{"n_layer": 8, "d_model": 256, "n_experts": 16, "experts_per_token": 1, "d_expert": 288, "d_shared_expert": 0, "activation": "geglu", "moe_layers": [0, 1, 2, 3, 4, 5, 6, 7], "router_score": "softmax", "normalize_top_k": false, "routed_scale": 4.0, "balance_loss": 0.00283, "balance_bias": false, "router_z_loss": 0.0001, "init_std_router": 0.0158, "lr_router": 0.00042, "n_head": 4, "n_kv_head": 4, "head_dim": 64, "vocab_size": 2214, "norm": "rmsnorm", "norm_place": "peri", "norm_eps": 1e-06, "positions": "rope", "rope_base": 8570.0, "rope_fraction": 1.0, "qk_norm": false, "attn_scale": 0.125, "tie_embeddings": true, "parallel_block": false, "extras": ["capped logits"], "init": "normal", "init_std_qkv": 0.0337, "init_std_o": 0.00843, "init_std_up": 0.0337, "init_std_down": 0.00508, "optimizer": "adamw", "lr": 0.00158, "beta1": 0.95, "beta2": 0.99, "weight_decay": 0.22, "lr_head": 0.00918, "grad_clip": 1.0, "warmup_steps": 370, "schedule": "wsd", "decay_fraction": 0.791, "decay_shape": "linear", "final_lr_fraction": 0.02, "batch_tokens": [65536, 131072, 196608], "seq_len": 512, "doc_mask": true, "train_tokens": 381100000, "steps": 3013, "dataset": "wikipedia_en"}
Below are experts of layer 5 (counted from 0) of a mixture-of-experts language model. Rows are named router (the router's row for the expert), gate (a neuron's input weights, with its number), up (a neuron's input weights, with its number) and show model dimensions 0-255. Each number is 50 + 12 x the weight over its row's rms, rounded and kept within 0 to 99.
Before each expert's rows: "mostly gets" lists some tokens that are sent to it at least half of the time. This comes from a sample of Wikipedia text that the model never trained on.

# expert 0
mostly gets: " le", "==C", " sh", " el", "=", "==See"
router:53 59 32 33 65 41 45 38 37 63 66 60 61 59 34 36 39 39 62 36 37 42 61 37 50 65 66 36 39 39 64 63 33 60 65 67 35 35 51 61 35 55 44 45 43 48 63 51 48 39 45 58 52 64 43 62 61 63 68 58 38 61 62 66 36 67 65 68 60 41 31 40 64 67 61 56 64 62 38 45 43 31 39 33 39 62 65 62 39 32 43 53 64 39 37 45 37 60 65 55 36 63 56 36 35 45 64 65 62 37 45 36 38 67 41 70 35 65 41 41 37 42 66 56 61 51 67 69 60 64 33 35 64 37 59 44 65 44 53 62 37 54 49 41 55 53 47 62 34 64 51 48 39 40 53 36 38 63 40 65 64 52 36 53 63 60 38 62 39 60 47 68 58 64 62 31 62 50 45 36 62 46 45 66 57 35 63 48 36 35 43 68 61 63 37 47 35 43 64 55 62 36 62 64 54 47 53 41 56 68 37 64 45 65 53 39 33 64 39 44 65 35 34 39 45 67 43 35 65 39 44 63 45 65 47 58 65 64 38 34 68 66 37 52 54 37 59 36 67 32 39 36 39 66 58 35
gate3:52 65 56 51 32 32 42 40 74 44 61 37 60 50 39 75 54 23 53 45 43 39 56 30 45 46 51 42 62 41 70 52 39 70 41 65 32 49 36 55 64 51 60 55 82 32 57 33 35 37 64 70 40 64 35 46 49 70 63 54 51 49 62 74 65 45 42 34 52 48 60 36 66 50 50 34 70 31 57 29 42 38 48 47 50 36 55 30 51 62 39 68 37 39 57 56 43 62 55 64 23 52 52 49 58 52 50 74 44 54 55 57 38 64 61 55 33 63 55 40 36 58 52 44 52 58 46 63 52 38 48 50 53 55 51 55 39 34 42 87 24 65 74 65 33 53 34 66 43 45 54 58 38 33 53 47 47 46 58 52 78 43 58 54 31 61 47 39 34 49 56 50 54 59 65 39 60 42 36 41 40 50 70 43 38 51 54 28 16 38 38 69 64 43 45 47 30 40 47 46 61 42 59 39 64 55 54 59 58 58 45 58 39 58 41 40 45 41 36 35 44 36 51 32 58 54 21 60 67 48 35 47 46 66 48 52 47 29 53 51 53 41 43 51 43 31 42 46 34 40 51 42 59 45 62 52
up3:65 57 42 78 53 52 46 62 46 34 53 51 38 54 54 43 45 62 55 50 36 52 56 45 42 42 44 36 56 56 40 18 70 43 53 40 59 45 58 51 59 57 37 40 36 48 55 53 72 62 49 45 54 47 39 71 50 46 33 68 63 44 43 56 28 45 64 56 46 49 53 51 49 61 62 59 51 56 65 39 64 50 50 62 35 58 62 76 41 45 76 57 43 45 35 51 49 37 44 44 69 53 61 53 46 41 42 38 50 75 47 58 32 35 54 54 29 77 48 53 51 62 34 51 50 52 54 48 55 29 51 39 56 57 49 43 45 48 51 35 51 49 58 68 53 40 54 57 52 50 36 82 71 36 55 39 45 35 40 45 56 71 60 21 78 49 67 56 55 62 70 57 41 53 40 43 48 59 28 36 55 36 30 42 49 48 50 64 72 51 68 49 66 38 69 62 35 85 65 21 18 64 65 42 37 62 48 71 53 33 46 26 30 41 47 72 45 65 45 50 50 62 40 50 60 51 51 31 60 45 51 62 45 58 37 51 54 51 43 40 51 67 56 55 28 62 53 62 62 37 60 77 44 42 39 50
gate4:50 43 58 57 37 58 38 50 39 47 63 41 51 65 60 45 60 69 58 73 44 42 57 25 56 43 50 57 42 48 58 39 46 41 54 68 54 53 39 73 35 69 20 48 53 42 45 54 37 52 87 57 66 54 26 36 54 43 64 50 49 54 68 44 61 46 49 61 64 68 32 42 35 43 40 52 56 65 41 58 24 31 60 48 56 54 66 50 17 50 51 42 39 55 53 53 52 37 56 54 50 55 49 37 52 16 58 44 58 42 63 39 76 50 51 41 43 52 57 52 52 56 45 53 62 45 44 61 58 64 75 33 25 34 44 51 53 50 33 47 50 38 72 53 50 43 32 54 41 52 39 49 62 51 55 48 45 50 56 27 30 53 19 46 58 49 63 52 59 57 38 72 54 56 51 41 36 34 36 46 38 56 38 67 54 42 46 37 52 28 38 46 44 36 57 58 47 39 70 52 47 37 68 68 47 56 28 35 69 71 29 54 55 24 51 51 36 49 46 60 41 50 34 34 57 53 57 18 61 40 36 25 52 45 58 49 42 57 55 42 53 54 59 48 46 78 43 46 41 41 77 56 50 63 32 59
up4:63 54 62 48 59 56 57 43 51 54 63 42 75 51 46 50 34 49 43 41 67 56 46 51 52 51 41 71 33 49 43 40 40 37 43 42 36 48 57 35 55 31 42 16 51 75 50 54 47 55 54 39 62 39 59 53 54 46 58 56 28 55 25 51 56 40 42 34 29 28 47 46 41 57 44 41 61 25 59 33 54 55 44 41 53 45 38 45 36 59 31 52 44 40 48 46 42 69 52 69 59 45 33 58 39 47 61 48 49 40 66 37 59 56 59 48 70 55 49 60 36 34 32 55 29 58 70 47 65 36 48 57 44 54 46 62 56 64 56 47 43 44 46 25 33 41 56 58 68 45 72 36 48 58 46 71 44 50 55 60 47 46 67 63 26 74 44 61 60 55 63 61 33 48 70 40 59 69 62 37 56 56 72 59 62 39 77 59 51 54 56 60 55 30 50 49 85 38 46 70 51 52 46 35 49 57 70 35 33 40 38 69 48 41 37 27 68 52 28 35 61 78 53 62 53 56 55 65 54 70 51 45 58 41 50 46 25 37 49 53 46 37 35 51 76 38 41 33 35 51 63 49 40 60 57 49
gate5:49 44 64 51 72 40 66 46 34 56 45 50 36 47 39 37 59 53 44 43 42 67 29 28 35 51 66 48 55 31 51 41 52 58 53 42 33 58 75 68 60 37 69 53 80 56 38 53 45 62 77 65 50 70 45 51 27 59 49 67 27 53 57 69 51 62 53 59 75 57 63 54 66 63 40 59 49 51 45 56 54 61 53 34 47 55 40 57 69 40 46 46 52 34 48 49 56 63 52 51 36 69 61 08 43 52 76 39 68 33 60 42 47 45 63 50 45 52 37 49 47 60 38 51 42 28 48 65 69 58 52 36 48 34 58 48 42 44 52 43 63 67 43 36 56 46 46 54 26 33 45 52 51 49 65 59 66 55 35 50 40 47 42 62 39 66 36 43 54 35 28 54 44 60 58 41 47 51 68 36 42 51 65 67 48 29 34 40 40 41 53 56 50 43 59 32 25 56 27 51 54 42 45 46 55 51 61 39 63 62 56 24 57 41 49 66 42 38 46 50 80 51 60 54 74 58 41 44 56 73 48 36 42 49 52 52 62 32 35 51 56 56 55 37 57 50 42 37 22 58 36 54 28 48 69 43
up5:53 53 60 60 64 22 52 33 42 41 55 47 59 55 47 50 30 45 50 43 58 54 39 42 38 80 36 86 63 50 58 49 28 62 50 34 56 45 80 43 78 53 65 60 60 53 59 36 51 46 75 53 43 59 63 41 41 45 53 60 29 50 53 36 38 54 33 61 37 50 64 30 58 52 43 42 58 66 40 48 56 43 53 36 42 42 33 20 70 38 22 52 41 61 39 63 54 57 43 52 43 50 39 43 49 52 46 55 41 54 56 48 44 40 87 63 57 37 52 54 71 45 26 57 34 30 52 54 39 45 47 32 67 51 44 41 65 46 48 63 49 74 42 50 71 52 44 64 60 40 52 53 53 60 67 40 60 62 28 61 52 48 60 34 33 46 36 61 53 37 55 43 54 37 51 43 64 38 69 60 46 82 56 69 59 36 43 56 59 55 54 51 46 39 50 41 54 54 35 59 39 51 44 63 61 51 41 52 60 49 25 37 29 52 37 38 57 47 52 65 68 46 60 50 58 62 40 27 52 48 52 27 21 48 66 49 49 51 35 33 54 36 38 43 51 52 56 22 52 49 49 48 42 34 64 43
gate6:36 62 30 42 40 53 44 72 51 56 53 60 49 49 59 41 68 26 49 63 52 48 73 33 60 58 52 51 51 54 45 54 44 70 58 35 48 46 48 42 44 44 61 70 52 31 52 68 64 50 56 37 54 49 36 25 47 37 44 66 43 63 60 37 31 50 40 54 57 71 49 53 54 70 44 56 39 47 23 60 27 58 61 48 68 52 48 34 48 61 48 44 55 63 57 42 65 25 42 41 44 51 55 43 50 24 45 53 75 43 52 54 64 55 80 49 45 36 32 63 59 67 55 44 60 61 51 47 52 45 54 81 41 40 54 51 60 64 58 40 60 59 51 22 55 29 53 57 57 53 51 43 53 70 53 48 45 79 48 47 76 70 49 47 55 54 33 57 43 71 16 47 75 61 35 58 68 54 50 52 58 49 60 47 50 45 68 41 28 61 48 44 47 52 29 57 45 44 50 55 47 38 42 36 58 38 54 70 58 79 36 50 47 59 55 56 46 73 55 61 65 44 25 75 47 42 63 50 53 36 40 64 39 50 61 47 87 54 48 40 66 53 58 55 31 39 43 51 54 39 39 60 49 65 60 43
up6:23 59 40 44 37 47 57 59 51 48 40 36 74 42 67 53 53 47 31 44 53 36 70 41 46 59 64 55 56 63 46 60 57 61 38 51 33 62 58 26 37 48 32 60 45 49 53 49 42 71 77 53 64 62 55 45 50 45 47 57 62 59 62 51 66 57 51 44 71 43 56 40 63 50 50 65 48 44 46 61 45 73 58 37 63 72 24 50 64 49 39 58 34 52 56 60 47 54 58 45 59 47 72 52 40 45 28 56 66 57 77 59 52 63 61 46 34 28 44 27 40 45 65 26 33 59 50 40 59 45 38 39 31 40 65 55 65 47 43 24 41 61 26 45 40 39 41 48 57 61 38 50 43 66 59 40 23 54 52 37 72 47 58 33 32 36 30 59 45 46 12 41 44 26 48 62 60 33 47 61 26 66 57 50 72 66 34 29 37 33 34 51 42 59 51 52 64 37 72 42 47 36 45 47 61 52 30 56 47 47 41 38 48 44 62 47 54 71 70 48 41 40 40 47 55 37 47 60 43 43 57 43 29 51 47 47 63 43 52 53 44 58 47 52 50 50 37 42 49 38 46 38 67 37 35 38
gate7:65 40 51 21 44 37 39 50 40 32 39 54 50 25 44 46 53 62 46 59 44 67 50 60 45 33 41 60 53 40 42 63 64 48 54 54 44 67 53 55 52 28 33 36 27 38 53 58 48 53 60 47 48 44 41 64 71 58 33 40 39 35 55 64 53 55 43 49 36 45 53 59 52 51 48 73 83 60 70 54 62 46 55 66 63 24 41 45 63 56 57 51 42 34 45 53 56 37 14 20 54 44 56 31 46 45 48 42 51 38 39 51 53 60 34 55 82 54 63 45 42 45 65 36 52 46 69 48 43 42 56 58 53 53 75 64 52 65 44 38 57 50 51 64 63 43 43 49 61 34 40 37 58 55 50 34 29 59 47 23 35 47 43 60 68 50 52 56 41 30 76 55 23 61 34 41 64 44 74 35 48 38 62 50 40 52 46 28 48 34 39 56 38 32 41 27 55 37 67 72 54 51 57 43 53 62 61 49 53 61 47 58 48 46 42 55 42 37 43 55 26 63 45 55 80 51 67 49 43 38 67 48 57 39 38 62 14 52 41 54 47 51 72 53 42 51 33 47 44 49 47 50 61 61 57 45
up7:39 40 61 48 31 44 57 61 39 39 59 41 53 43 24 67 56 31 70 58 62 60 38 57 47 38 33 43 55 43 43 62 47 24 75 47 41 54 45 65 54 37 45 42 59 59 29 60 61 62 79 59 66 35 61 56 46 65 29 62 63 60 63 50 43 70 51 60 37 47 61 56 66 47 43 58 58 64 71 42 27 48 47 54 54 46 50 57 65 55 47 62 19 53 41 37 54 18 50 41 44 46 45 45 36 50 54 42 73 65 60 54 51 42 67 46 63 45 56 64 52 54 62 48 47 62 34 48 51 57 76 48 67 49 58 72 57 78 42 54 64 57 39 71 55 51 59 47 59 22 37 49 66 30 52 49 63 56 44 28 39 52 57 37 54 43 54 45 50 39 61 52 37 54 32 55 54 48 51 44 33 66 64 37 54 58 67 69 54 51 49 71 64 45 44 36 50 48 55 49 58 60 37 36 47 51 40 45 51 66 82 53 53 52 49 56 45 42 38 20 50 71 29 48 54 46 48 45 32 67 47 42 37 34 22 58 67 40 29 38 38 68 65 59 34 44 29 47 58 45 40 56 41 54 46 46
gate8:75 45 38 51 85 40 65 60 63 51 43 55 52 46 64 65 21 32 32 46 64 57 29 52 45 41 61 41 50 58 57 58 44 48 49 47 63 52 55 38 35 58 35 34 39 58 65 61 48 54 77 47 40 53 47 52 26 57 62 43 60 59 33 55 36 55 56 36 28 45 48 46 56 31 53 71 42 62 53 66 49 65 43 38 47 48 51 49 56 50 44 54 64 45 63 41 50 76 43 46 43 72 46 44 54 53 52 41 41 56 43 61 44 48 40 38 48 55 37 46 51 50 15 45 39 76 63 57 49 53 80 76 31 52 56 69 59 35 50 40 46 41 58 42 52 63 62 50 59 47 41 36 21 59 68 27 67 39 39 52 41 16 61 35 56 58 63 35 58 43 47 47 39 54 69 50 45 61 57 48 52 53 40 50 63 42 62 54 42 45 70 50 42 50 18 56 40 39 63 48 38 55 31 69 64 50 52 49 38 52 65 55 57 30 34 48 57 52 57 35 37 42 50 32 26 71 36 59 66 35 59 61 50 54 59 39 38 79 57 51 53 51 47 56 52 35 56 24 44 57 52 54 33 51 40 35
up8:55 58 51 47 40 37 47 08 62 53 67 38 40 60 45 63 63 61 51 63 46 42 53 55 52 58 42 48 47 54 25 55 54 59 67 55 57 39 44 54 57 42 34 42 45 42 54 57 61 53 40 35 61 42 68 69 43 41 34 27 42 34 62 57 50 51 55 63 64 40 38 68 44 47 69 55 54 47 60 56 58 64 49 60 54 50 62 63 47 47 65 76 58 58 52 39 64 60 34 50 68 41 59 40 31 59 55 37 71 47 34 54 46 43 31 61 46 39 43 31 43 48 69 49 54 30 60 38 52 24 39 30 30 34 48 56 47 69 44 52 41 48 59 76 67 62 61 50 33 38 47 44 74 52 63 57 61 58 37 59 68 44 67 22 60 50 40 57 61 63 57 51 55 59 47 44 36 50 32 43 79 60 32 58 45 31 57 49 55 58 69 53 60 50 58 46 65 54 62 47 50 36 64 70 45 50 60 31 67 67 53 49 64 56 74 39 43 57 51 37 35 32 53 38 42 61 56 36 48 60 30 41 49 56 48 32 61 35 49 63 61 48 40 48 38 52 79 80 46 26 50 67 50 47 23 47
gate9:65 58 49 26 71 71 66 56 45 45 41 64 58 50 59 40 31 59 39 39 36 60 68 72 40 39 30 16 47 39 51 54 78 45 39 42 26 60 54 58 42 71 53 45 41 55 49 50 77 56 40 48 59 47 71 64 50 33 40 43 44 47 33 54 34 55 54 48 26 42 47 41 41 72 53 64 54 45 49 44 61 48 51 71 54 35 51 42 41 32 33 53 42 60 69 48 46 32 70 40 55 35 65 73 45 43 65 51 55 48 53 26 54 39 48 53 61 63 49 55 51 51 68 22 26 58 51 54 50 55 42 50 57 62 51 44 46 49 47 28 53 43 38 48 54 57 56 33 45 52 51 45 38 55 58 28 41 33 54 54 56 48 46 27 65 36 63 45 31 38 32 41 52 53 45 35 40 51 50 42 48 59 51 20 59 37 32 74 44 45 57 41 46 37 48 52 59 44 46 55 54 55 61 30 40 53 50 42 51 66 60 42 55 36 61 53 60 63 53 24 29 45 65 50 34 40 42 47 54 59 58 27 43 29 51 51 52 55 21 56 58 83 36 38 59 45 39 68 36 57 57 43 51 55 21 39
up9:45 38 44 48 75 64 37 67 57 56 48 39 57 36 55 36 57 54 54 40 62 54 19 47 48 78 54 46 62 67 44 62 29 44 65 47 39 47 29 50 37 41 45 41 51 44 46 34 58 64 59 52 47 48 36 39 40 58 47 49 54 55 50 46 39 52 48 48 53 56 47 62 54 45 46 53 62 69 40 54 60 49 36 38 49 66 47 47 52 38 39 60 48 55 67 44 65 62 68 31 52 39 42 44 35 77 71 34 40 59 36 44 64 51 41 38 54 61 71 31 36 69 49 46 50 73 54 71 46 69 51 60 72 50 47 30 50 38 49 20 39 32 43 41 38 60 54 31 62 57 10 43 52 74 55 55 67 39 57 56 72 54 58 39 26 63 31 73 33 63 26 65 61 65 65 55 37 30 36 29 51 46 45 61 32 58 54 56 51 50 45 39 53 59 48 51 43 48 53 38 69 56 65 58 40 47 40 71 42 53 59 56 52 35 55 39 43 40 44 33 55 30 68 17 57 46 46 48 68 69 56 64 52 39 55 34 60 60 56 61 57 56 43 58 57 49 62 44 52 62 60 29 42 65 49 41
gate10:56 45 45 57 53 45 64 36 53 47 38 60 64 54 27 40 42 60 45 26 75 37 78 45 60 25 33 56 38 51 38 63 35 43 55 49 37 35 49 55 57 29 45 31 70 60 82 49 53 38 61 46 69 55 51 46 42 44 55 49 66 57 32 64 29 64 48 39 47 50 46 31 50 56 45 50 42 75 35 52 28 44 59 54 28 62 64 54 42 41 39 56 49 26 64 47 63 50 81 37 50 56 49 46 58 44 57 54 61 44 60 42 36 58 55 85 44 56 43 53 73 43 49 65 45 48 57 55 36 46 55 47 45 58 79 44 52 49 52 35 32 64 53 54 53 53 58 57 36 79 38 68 59 56 40 52 66 47 44 43 60 62 70 60 77 57 52 62 21 40 66 69 65 59 66 47 66 42 54 59 66 46 53 56 53 42 53 49 43 29 53 44 59 49 69 47 48 40 53 50 48 53 58 39 35 43 51 42 61 67 53 68 48 47 43 60 48 33 49 42 57 42 57 34 42 42 25 53 75 38 48 53 76 61 37 37 46 55 59 56 51 58 51 62 45 76 46 47 72 48 76 47 51 59 47 61
up10:42 56 53 50 43 65 60 47 40 39 41 45 44 30 70 64 42 42 58 25 23 58 50 28 26 40 58 41 54 60 40 57 47 46 39 56 53 44 55 36 43 81 38 63 55 72 70 63 58 58 57 46 67 40 35 42 57 59 66 23 56 58 45 51 57 53 59 55 58 55 66 71 59 53 46 44 56 65 67 41 33 34 35 66 67 70 32 60 67 42 42 60 46 52 45 59 57 60 48 52 50 41 43 48 54 44 57 57 49 60 52 55 56 62 60 39 63 66 38 34 42 24 50 62 60 65 40 49 47 44 54 40 41 73 60 73 40 64 43 46 48 50 37 29 67 56 54 55 52 54 27 76 47 50 41 23 47 37 54 39 46 39 73 32 57 43 51 32 50 61 39 58 82 56 78 29 48 47 55 52 63 45 53 59 55 76 40 73 65 55 50 48 63 46 49 44 41 59 36 43 54 48 55 39 54 61 28 52 33 35 51 60 59 54 49 73 58 47 67 35 43 47 40 46 60 45 54 46 50 45 30 43 40 58 38 46 76 65 53 33 62 45 33 48 31 81 40 53 40 59 32 51 54 36 45 59
gate11:39 38 46 38 73 44 44 54 53 45 53 75 54 35 45 59 49 40 56 37 49 41 50 65 56 49 52 56 47 58 45 54 67 19 37 46 47 28 47 64 41 51 59 59 49 35 34 32 43 22 69 49 16 32 75 41 47 70 59 42 58 53 45 54 57 62 67 53 50 69 53 62 32 56 52 41 55 47 55 62 39 51 51 37 77 55 66 56 36 58 30 36 25 66 50 33 55 55 36 51 58 41 63 54 53 74 58 35 55 57 69 38 30 60 45 68 30 65 41 45 50 59 35 58 50 49 41 67 52 37 58 68 54 46 51 56 45 61 75 37 50 23 55 28 62 48 58 50 49 47 64 24 47 39 41 20 45 33 52 61 53 66 42 28 38 30 48 34 45 53 61 38 49 65 86 41 58 57 43 50 71 52 56 70 58 56 55 53 37 48 62 43 66 57 39 57 62 54 65 65 56 48 50 64 52 56 66 63 52 54 48 41 40 25 59 42 49 69 58 64 54 36 58 44 65 57 63 40 69 63 58 48 50 53 26 46 50 50 55 40 49 66 48 54 68 62 59 51 55 46 52 68 43 46 44 60
up11:63 42 47 60 40 65 68 73 56 52 48 36 52 41 64 35 31 60 17 49 75 58 44 52 55 53 55 64 64 54 38 44 56 73 42 65 41 71 54 71 57 50 29 55 53 44 65 73 55 50 59 43 52 41 61 49 49 48 36 63 34 61 40 60 62 40 49 24 28 49 43 51 42 41 41 66 52 47 49 33 57 53 56 56 47 41 30 45 63 65 58 68 88 47 83 44 40 40 33 53 63 56 50 53 47 62 60 47 37 49 50 53 28 45 48 23 45 53 50 34 57 33 50 49 40 60 40 30 44 64 46 49 19 59 56 42 59 44 52 35 25 60 54 36 63 56 44 59 40 75 31 59 58 51 50 55 41 52 44 42 60 25 44 50 41 57 46 44 68 37 49 55 65 35 46 49 18 63 52 52 48 41 56 56 58 59 31 50 65 53 44 52 49 60 55 44 56 51 43 56 56 54 68 66 49 54 39 60 34 38 49 59 49 64 82 52 41 53 80 34 44 36 58 49 52 36 71 67 38 47 39 54 39 68 45 45 66 51 46 41 37 44 54 49 36 43 54 66 34 44 40 38 70 51 27 52
gate12:35 57 41 26 74 48 55 69 54 39 32 71 72 47 58 77 44 51 58 40 79 34 65 36 41 34 57 49 29 59 49 64 47 47 59 67 50 52 63 64 47 43 47 50 55 55 30 33 00 49 43 69 58 67 37 56 66 44 59 79 66 58 47 56 30 55 42 43 41 53 52 57 42 54 70 32 40 58 42 62 47 45 46 57 39 63 62 58 67 44 62 34 28 56 60 41 32 56 56 61 80 54 54 53 49 42 49 47 45 28 54 43 50 31 36 44 52 61 50 66 27 40 24 54 74 57 44 44 38 64 41 57 60 40 52 47 71 58 60 43 57 46 51 54 43 48 60 63 45 61 49 36 37 48 60 59 61 48 64 45 42 40 49 47 46 63 45 37 48 54 40 38 75 52 63 49 47 46 54 62 46 55 63 42 53 41 46 47 36 22 16 60 59 45 37 49 52 38 55 66 42 47 56 58 28 55 71 45 53 55 37 57 47 34 43 38 42 65 62 61 48 61 39 43 65 49 59 45 54 49 54 62 55 57 62 24 48 77 55 48 54 43 42 73 53 52 46 62 59 51 41 69 49 44 49 64
up12:36 31 39 31 61 61 35 55 61 42 47 37 53 57 54 61 41 55 38 64 39 54 46 56 62 31 63 40 34 44 52 62 71 44 57 42 52 72 49 66 66 48 61 38 47 39 24 47 36 47 23 68 58 61 63 57 72 44 57 65 52 41 61 52 53 57 65 53 40 60 38 64 44 50 58 37 51 47 49 73 64 64 38 46 68 38 48 63 63 38 48 47 41 31 50 42 80 65 25 52 54 59 62 39 43 59 51 43 30 43 52 54 31 57 54 29 60 51 56 37 24 19 61 48 65 32 30 46 50 42 34 43 50 50 41 60 62 60 47 49 44 65 31 53 34 38 37 56 65 45 26 53 41 43 56 65 65 54 72 56 50 36 33 45 49 54 52 43 43 45 45 46 42 55 70 35 37 30 43 63 60 29 43 48 52 44 71 76 48 42 25 46 73 38 55 43 60 28 53 58 45 51 63 48 39 52 43 61 61 42 47 33 70 44 28 30 61 58 64 67 40 70 56 43 77 30 66 42 53 53 62 50 68 50 52 40 41 59 46 65 51 49 38 48 59 42 39 49 43 61 37 36 55 51 64 44
gate13:68 65 49 35 59 31 51 43 28 59 62 70 80 54 38 47 55 58 48 42 54 60 46 32 58 57 53 36 44 44 43 61 50 50 68 69 38 44 68 38 47 49 45 33 41 35 49 44 43 38 34 38 51 33 54 60 53 53 46 59 51 70 55 49 53 52 41 61 52 62 43 20 52 65 65 64 57 60 53 62 56 49 35 24 40 73 59 51 32 51 60 65 41 51 46 47 49 49 53 61 26 60 56 40 34 20 46 52 56 39 60 57 22 49 34 64 61 62 27 61 47 29 50 54 48 61 56 56 45 39 36 34 25 55 40 37 70 58 62 59 44 55 50 68 47 39 19 61 23 48 52 62 45 26 56 23 45 40 56 42 42 55 27 54 41 65 61 41 47 44 53 67 31 50 78 63 51 47 39 51 49 54 49 47 49 45 47 57 60 53 59 49 52 28 65 60 51 32 53 44 53 38 34 44 47 36 58 55 60 66 59 71 50 49 74 37 42 46 44 48 70 59 49 43 64 61 48 49 49 49 47 24 75 55 49 55 38 82 44 36 52 70 53 49 39 44 50 65 44 31 56 37 42 57 68 50
up13:52 55 43 58 65 68 39 52 67 56 52 61 56 66 51 43 46 65 36 50 42 49 60 41 45 55 68 61 50 52 34 45 44 28 54 55 64 46 56 43 60 49 45 29 40 74 31 54 53 51 48 34 70 45 64 58 51 49 57 41 41 58 44 57 28 50 42 58 37 52 44 54 37 44 46 62 32 65 50 53 51 35 58 48 45 56 39 61 58 64 63 42 56 61 45 54 66 49 39 57 58 74 41 45 52 52 64 41 47 60 54 76 46 35 57 36 47 50 59 60 69 34 17 66 52 38 40 37 71 45 61 52 46 66 67 62 58 52 75 68 66 54 42 33 39 48 56 55 40 33 38 56 53 64 43 53 60 28 52 54 86 25 50 41 54 54 51 35 68 64 43 57 55 42 43 49 33 38 57 51 44 52 46 38 57 68 40 51 61 63 51 32 47 41 33 37 47 49 73 64 52 67 48 21 60 34 41 36 61 16 73 45 50 54 44 64 62 46 57 49 50 60 27 64 30 38 48 52 32 62 17 44 67 30 59 35 52 68 51 72 61 41 46 56 55 41 37 68 67 36 53 39 52 27 54 36
gate14:47 58 72 31 41 80 49 67 46 31 65 41 63 57 54 58 62 55 39 63 50 46 37 63 27 50 42 46 56 45 52 20 67 50 47 45 23 33 41 33 37 33 51 40 47 40 54 49 62 47 69 46 61 68 65 38 55 39 45 51 43 21 47 61 41 37 53 51 22 44 53 70 46 66 44 57 44 40 50 18 38 63 65 44 53 36 57 47 38 49 49 53 67 54 54 35 45 42 47 50 31 59 36 71 49 62 55 63 36 72 65 49 63 54 56 50 53 42 76 43 46 36 54 28 40 71 65 56 27 59 55 53 31 36 56 27 53 38 40 50 52 74 80 44 48 54 45 42 38 46 72 40 50 46 45 51 31 59 62 35 30 54 58 40 74 28 63 55 42 55 48 51 46 42 53 43 31 57 42 46 33 54 46 52 51 51 50 51 53 58 61 47 49 59 43 41 40 32 44 68 43 54 66 31 42 57 55 54 51 66 58 31 37 32 50 59 56 60 42 56 50 67 71 54 60 36 42 70 46 49 51 49 65 69 48 60 43 39 28 49 39 54 64 51 40 55 20 50 35 55 42 78 42 57 49 51
up14:39 48 68 37 39 61 75 55 53 51 53 36 43 39 20 65 46 34 69 50 63 53 42 73 44 42 32 50 60 44 37 56 61 51 64 44 37 38 34 60 51 33 57 55 34 44 61 56 50 54 52 59 58 59 47 27 37 50 37 64 33 36 46 44 40 44 58 53 34 62 57 49 50 32 57 50 43 49 60 54 50 72 62 35 82 44 56 55 74 59 69 29 39 27 41 35 46 51 61 53 36 72 59 49 49 41 54 66 36 44 40 42 63 72 65 47 60 57 48 47 41 51 65 49 29 62 34 62 60 57 60 56 45 71 72 31 51 39 54 51 42 34 74 57 47 52 50 32 53 40 47 61 56 57 33 57 53 53 50 27 45 71 56 43 54 46 80 59 46 63 39 62 45 44 62 23 54 43 52 60 46 53 41 53 43 47 47 60 51 58 60 53 75 47 55 43 48 38 59 55 58 39 62 39 43 41 46 42 56 54 61 65 55 55 41 67 52 63 52 52 45 61 55 72 58 41 36 75 44 46 43 78 24 53 73 55 38 56 21 55 58 40 63 65 38 37 28 72 53 66 36 56 30 63 55 44
gate15:34 58 56 52 48 39 54 44 65 37 52 60 76 19 47 55 37 43 29 35 50 49 65 55 48 45 55 23 52 64 71 65 71 34 35 46 34 47 48 44 53 51 36 54 51 55 45 48 61 39 71 79 54 64 69 67 56 53 37 34 39 62 54 41 57 45 50 59 62 20 59 62 61 37 56 53 40 50 55 60 54 41 57 34 41 48 52 37 48 53 71 54 80 57 42 57 38 59 56 51 35 63 41 71 59 66 39 43 26 58 53 30 41 72 63 54 51 63 44 59 43 26 75 35 50 36 35 51 62 60 54 30 21 59 56 68 37 42 38 65 58 56 37 57 47 61 32 62 42 54 46 59 56 38 61 63 41 51 37 76 72 49 57 61 38 22 51 49 55 53 54 51 39 54 75 34 51 27 46 52 54 36 49 20 41 55 73 60 46 51 44 72 54 58 41 34 51 44 51 44 75 50 41 58 41 56 49 37 59 44 50 52 41 62 37 47 40 47 42 41 66 55 53 42 40 54 73 48 38 53 38 44 75 55 48 60 35 43 59 55 53 38 51 34 71 46 32 49 36 57 49 51 54 47 56 57
up15:47 53 51 64 42 40 42 31 60 39 47 53 62 42 49 50 44 38 39 59 55 44 57 65 50 72 43 47 51 62 73 40 51 60 31 55 52 52 20 35 66 56 43 40 59 31 52 46 69 49 38 67 46 42 80 37 49 57 61 33 64 58 58 34 84 62 67 57 64 54 55 54 56 39 33 64 43 48 51 34 64 39 43 29 30 38 43 58 43 64 66 60 52 71 79 26 35 54 51 61 46 46 53 56 58 50 64 49 24 43 47 41 49 49 71 34 43 41 42 39 52 35 37 44 60 64 42 62 53 61 64 63 34 62 58 48 50 41 45 57 69 56 53 55 31 51 44 77 48 42 64 64 46 42 38 29 41 54 39 57 65 54 49 46 30 42 90 44 41 57 62 56 50 45 54 30 36 35 51 51 65 52 61 44 48 60 71 50 45 68 59 69 59 66 51 32 57 28 44 44 52 46 84 50 47 43 66 49 74 53 58 56 46 49 41 38 58 55 29 52 47 49 60 32 50 59 54 65 63 46 33 56 64 71 51 54 27 38 59 44 47 30 36 46 46 50 42 53 55 41 44 46 65 45 66 45